Experts of a small language model.
Size: 9 layers, width 224, vocabulary 18464, 25M parameters.
Experts: 160 SwiGLU neurons an expert, 1 pick a token, a sigmoid router, a shared expert of 320 neurons.
Training: a variant of Adam for the experts, 370M tokens, 5646 steps.
Below are experts of layer 6 (counted from 0) of a mixture-of-experts language model. Rows are named gate (a neuron's input weights, with its number), up (a neuron's input weights, with its number) and show model dimensions 0-223. Each number is 128 + 24 x the weight over its row's rms, rounded and kept within 0 to 255. Numbers have three digits each.
Before each expert's rows: a language model's description of what the expert responds to; "comes after" lists some tokens at least twice as common just before its tokens as in all text. This comes from a sample of Wikipedia text that the model never trained on. Tokens count by the router's weight.

# expert 6
Description: Table and infobox fields
comes after: "-", " |", "|", "==", " /", ";"
gate15:088140142067127123120151093097099128138125110132109161129145147145140134163137111135124112171128141140102105158182135139173116110141119142122171124100145117120139138159153152113105116114105132155164088171161144152116191126172124100108138144102103143168138126158112134111124150097090132118123133118141160161168074161098083145139162140157089163129189143144114150126114126115142110111124157110118120149137156113088110126131113116128123123098113102159152092115130113136119143120107158169124172096104148134133111111156163070134122117120132136157119127117127111151101101160140122108129081098128182120135162080125171113133126141116116103130142116152160107193143139107104084155138
up15:124131148106144131107108162169108140125114111118105071159151147102147111093139067124119146131154153122137088129147124113185115121122100152107108085084149132130121134194131163117107151160132110125172142105082133110157104157191124159089147156102118118184141110112099175118137130131127154125124103101131185131082124154134082154103117117124135178107162151102089139141137153144147154086152105102149103139155152120131106133087083136133105102108130123164128144119137130144142121108165128130113145095153122105129144112160164116131158129125136145129109112130093120100090140136173120143114120123135128106136158111148158123103129117147134100122170114083134131186123124145120083134125
gate16:109143090118146150096129128100124127114131106098134092155123109097197110134158090095153161156122068153140109138140151134121095128131102134148134126126157169164128135125119076180099107113136128100097148147121152074100165138111116114141159136140144098131150125093100139143161142128127122115111159125126167088122105129128129106096156131180115171150118141157116127125124120135135136112184147159101137099102103132151075098121145070154112111168102147132138148122144161148156143136097150110095098075129147168144142173117174129152135097144157133130127156112174139180138097137138134139090141157123118119089116142108119097142180133136106156153109138111124128145117132122146102146143
up16:120114086135125114079164108144133118134144155139138128117124117133147107114143095119105106144119127134130092134172119095158143149149141149142093113099159162142138118122142116137129105122160152125130133192158143144099129160100155109155140096139130126140104142150127128158111153149135145105135165092081185107186064156100097101114180127167114158130113172131142133085112093093145117104133137126106123063119093080112131080120145101124120099092097152105131123084127121115132134139110167133152094098149128147128091121066143102145154115123067134148188155148141143154094130147119119134137139139107133139089143090102155118111155137114125125118115101122157098125130120115139125148125
gate17:123149149124136126121133091141109095118139119148102133143099111150158182125108127176082132114117098124139116131125126110125143121126140102133143145102123117091112186138120100161118124168096128148136141121107143174088121140126124135155156091081116122104191136124151122138189143106135099167134127078127170131102131097119095095103080173117119122115122116124115165108191147128116139127163153105149141144138145099148123095106161128124108178119136141109138138098144140136110078125102157133106137111128126144162151118129145144142173119133133146161104117112110098127101141170166102103139126136102079097105159146113127049157155185145104158143141103097139086139115118122130107130148
up17:128154143121119113120153162118141133146156113146127111152049130101128130097164118110127129099092113093145105103102117149150157125149111121129130106138123104132098109129137164139104165112158119131162106116118178164187126127129145128126133121096103169109105131149140122112145103140149104127124121104125125097106136134136159095117080149098123167099096095166132107170148164122127150121125144170183145097136130174174171133149122115120146165119148093163144144085100113120145148125122111150098096136142159094099158120129145140167107109076104118156146154095176086104093124125109142115081169101109110147123119136097077124172167145120133122139137138133125152129091160155137130104118

# expert 11
Description: Numbers and units
comes after: " the", " a", " The", "′", " an", "°"
gate2:105136090136122083143113113108103082070089177081165114122134151133143094094136112126164145121133136134147105162136129151096143074160150103131120134166190083148159076135145164135062088135128130097122104121108145112153147095118135129158151097161155148166127095148093127128111146159096127153124145119147104129160103118110097104140158118116193102146104160115176140121120116152094134134144134140136122144132141121099130099101105169100099136094128118117131129142125135118103108143155135123087091122121178154105156122138152106106172117109146114123133127127100124124133143141116154088124121086084091155123132145146128165155162136131136132127135126157127138130129146081102105137128
up2:157157170121140142131159144085102171147145078121074128129124134136098111153119146102086130111092081127133140095139163141130127180093155143123152145112125155143098152129152103161133136136150128125101164127131112101113147163096121140088115150140103141107111166119173085084147125114142140097134124148070130111109151105132143119098153118139137162142151128168124108115101077110141171144144142123173151104124149129124125179150118125131116137097135146155116092096130115098114134150138132123156108087128116113172116122113129157132083136168133164096083149119171139111147120110129135132146169131135122090129127131109063112123145155127111148118131164110134157084122082190148138151131
gate3:138091150136124067113119110128087125093119108115100092109086133114151116133078128114104134061107120108132085115184149142124141162132131105153140123139170124133122122119146130152104117143107140153125162110080151111137099122128116142094155099089174132120165113121131130137116120142127177111110164136135129156152128154093092120122144175114143125149143181142150129071145119146148156152093138083144095097153108103112156145128163139140140108073137093134095130109102163131119146162128142138124103101198104102149142153099106131127191092124154129115137070086133126138165113100149144112136109100151158135116133119127080138133121128135124108143131137157140139129161138161143133125103
up3:162104156128124111121145161137145121118139090098113130141088127136107131153135124101168148115136115113110123132106153124095180127113127093149105112120114142121117106113161155146152157148142169134147197118157088091107122101118121103117191127122162151118137115105123125143146109145108130136164119104115121124145130082111099163148145115109119103125156163128112135128150113129136106177157086134166117121108071107156146172158116140094128123141156113115143068144089181081108153121123138105128153109083146100100113115154126122104146152112121150106148169146090143136132159143142146158144150078130162118134135147134119130110142132164100118094151115172173126109116145068113156113068
gate4:095141124111158099149139137155111137193130135142111144126128143137153112109147125120190096131124172092125120121156136142138095135162068125143149133135141125105127106135156128115095123137139132141149120187129080156212132114123134106097142172096115114150144130086114159128042137133104114111120127130122120129123114080126132133171116097163091104103110119097129144122135136085141132165120129122138119131161129142101150076106121100092172126138139135105112129132131145144132106145101156131158088138170143125088146113095118108120127142134111145151164123130144117125095116139151116144145124119138157140134149163107169196107153134105160100130117134066098141158153121109162122089115
up4:141151082118154110124102105104151122164098110152138146149089116167138147099154136125168136115119152144128112132127163141108117081144095111138140165097110095062176086132151123145116101097147152124117110131134086169150171103124131179118156152134154128152147149152145080107118107084142137125146147089121125131126143123177118144168091103146119072146113118123140123133117141100135151124148109133110110120173109150139130142108140162107106130130111149095115152135130084092167102124097132153146110141132110141082166136107117130149137167128069106141116121129096110119105108104153127203124130107114133137164117147107166178139144101134131085084131143124122106153114115142139130093161

# expert 2
Description: Line breaks, markup
comes after: "\n", " |", ".", " =", " ==", "==="
gate11:157118082132136088085096111107121132079101126126146113133151151137102143094073126104122136100102122161113134145133171137125133132170104108168099111155166092103109141115127132179144158167101125113149060068131142090135112165152159139153125087139125145134119097136108089140110120129135109142143126120205135131109138164090133117102103140136100120112101113132114133099138112136116135105141132127148094136132130165185089091107145100120146135146143157141156108077127135163163139093120131103132136177108133114104134117112132139116090116147135142157118146108159139116107121089138110136115130161103106144137132140140149121139137133149122124106140137170123138127132200126139125207103
up11:096122113147161114132103140132122136132130116100110132128131077133116096156106095147110141088119097120144144081110175121148141114170124143169129149125132139138101112120123125152128188110115106082140124096101174174104101093128114127117156098161130129127115162138081112167108169131109155140126139141100131133172110180125129081137096139140126148143173126139104143131118144153085101132165141140129122075123132137151110148181097100113115095144134108103146115122154169069163111151133125100132109110077104120115100125131097133132162136067132112146135128117151151136139142111112152131163141166103096091124148099112106123055129115134141129175144118091141114112160095119140147142142
gate12:155141109126134137145070101099148115095127090094116103131118146167116140102161108117120114134114132125085131093160109129111184150088147126161121112144107115115125118165131103141127148155125119142126087141190164123139146108181116122131143095128119149109113160089098113137183097132115155135115133133141153119120148159102066115119145150184112109126153125159080120058126088155123107162163112126142064101076130101156144122125170152087112134105113128137169115117132173132154101090134114113137124116117109126122140128128138124114137117140126086116098157149128117144099127141111164137127126071156141128084124149136091119130127128084129143161143131140122094120113140179150122124109
up12:177137103120139128126188151154133130164153146112133093129103071175144092120131142135129126134169096153070158131077192099112135134141128139150097148128124152143112115138132148087173127126148092150156151154133118135148158146148143114110124108103085120135129147158124116094096170119142141107135158133080168125158099125098115094122125126149131128101082102098142128118137131124150127125112146120102137110160141088113135076134105117136137155103105135092079134126167114140101113121107123169146112122175154127152136085107128138161140119074159112146158128126092129110115173102098160121133091096118116106124126112132123110102108128118106123133131112147131111073146141103115180073124
gate13:093077158148105117125116111135124144121133110114135117092166115155134086116112140136124131147133150159137167124113152119124163142147150151128115119122123076122124117142137126186148138093144132151135152100143145111168123142108146140139097132137150128159128152116085165138162103144142120144129160106120089097150139128120110087142137159136080169124147099164121114120147129152104137117130106123087092176155119146161119128125132115101127124098138180176169119114184164127092137156172107137124163155180128115097099141137158124108120136090109083133133139098124127150115106098107181129120128066120107118158082134131090130123148093091130119166079131138149123154100146201127115138116
up13:137124176103135118143144132150122146140107100135095157123063122121140089140087132133136123134146131122154084151124114157102095112137076144115132105131062178127150126116148105122106132133124111105092155176083128106091105126147122100112148122142100139085153117039121125123166135113117083129137132126109100128155085097140104160159123097085140159109156137082136133110102151109137124162112147102147145137133177114134115115109067129129111125106112122159107105102131124163052122164114133125166138105104152142131135124130127119118137147152149147111098113097119136148131088195151139153153164148127121136124153118109138094168119126131144103134086121128138099159111121119137123110125

# expert 0
Description: Determiners and possessives
comes after: " of", " in", " with", " his", " to", " on"
gate2:134123139131189141110121124164078121111140095119173125133101165156161100132145114157150092138136084098142102110163134139131100128130147099162147128145142096131108114141157127101097122105139132123144122086107138124086128129167128122081076156126142097124115127147096113119116101131130140145109118134145149138149159138154077120121131116140141172163108101137152133149129140159100089124114100124133070140122084107126135156146128108131091082146095180145108146145149129140149166167131107161127073100106141128124108171075140182152153114117093092144118085114105103138152109111139117161156137072167156124059122127130148137119104163110114135162135098126148143138133110123119124131110
up2:126162125130156142121112109135093101114139077177165155148142124148171135083158149121113132178081139094097110115148131130167137136104144090107120153124102081162153123144105142105071119088122170138128155168126113105107133100152114116100100147121096142129115140100139135113127132112167131149119150110109116150184113148163172114119135136091104190162097107157151131077102066151088124136124107103137102151146078112083130144145127125167091139118160164196118117137143118098104120133105119143103117091121121144145115156136148162136147138126129099146130107141130112125124095100149103121109125140141156094111089137115125122140126138098104124143149116137137120100138116134097145159159
gate3:114143160144106129140129132065151153105133128146109105109141081104123169136129121123107130224093127134097102097143132154154104150116118153152103168095095182124120135141132141103096139108166124123141110147133113075168099127115146125110104127146138123090109135126128160158133126174102137127137126126129087107167067112147161151164089148111112133130138178108119145091105094143119132157131123114153111156166071164145144155128130085089071130135089134135118139154134121100136083109108134120109147137098127156122128169140173134115142156138112186102116122169105118116144136137112098128129126125108134112094105145121122145141156148115115098126134111138129157099147134118137129159083
up3:100135140131107131150147126153139159124095158122130136123113077176127120151136078134091104094123134174118151109133130116118143109140162122124155089125135155144108124135119137119123107153150109149134114136137134139129126095084164145139106139154134106178172108117109155128143152157125135132123164113133090117186125149123097129146130120135059118097158119100125129110157063165122055143139110139124095104130106128150147160140147091124107134141121138126120158121115153101137127100111187133123138090114108154122103116176101118133117152124107092095116149153157144161095112156137196159135099121117082147148129109101105136135129123171171142131129177106181128110169134113148126101083
gate4:175150142126168135121106107178123127114115140083119130112120147116109098145107172122121148161100125170180114141129147147110092161138120133097138175118133134163130083134143127171144097088113176120138130128130088102108104116084166116073127131111128141113150130120161108157138133148110161138147129084094094102119154136060123123155173138118100170101129159152169124105128093145102133160114117102069084131139166121130167141120126109152092089087108122140131102126144130138083143149115116121096132111146107126174119119105120099137129141128123142128116102099079134143128141126134176144128167167101131089153095142108135124104098113161114114158126115151134125135158118096137118105142
up4:128109126145120114109114182132139115109146085088158146112139096168121159175150111138132141117089142089132181159134114122146147161131156126110139132081134155156158143137154134120110158138154099138102116128124188127115113166122105107151112108130106147182106084171120146110138124141141135115148101159130120130105124121117164154108108139144133098100160119129059121118141085102122135143118175149130113121113106110095140128113171091108136110134156142150128131129145144142091101138161131096125135115130098101153110120156112139112110111109126144114118109139117171077129130123105128113168063116134064104142123120074114071155167117164127098110125136129077132116146164162107139169121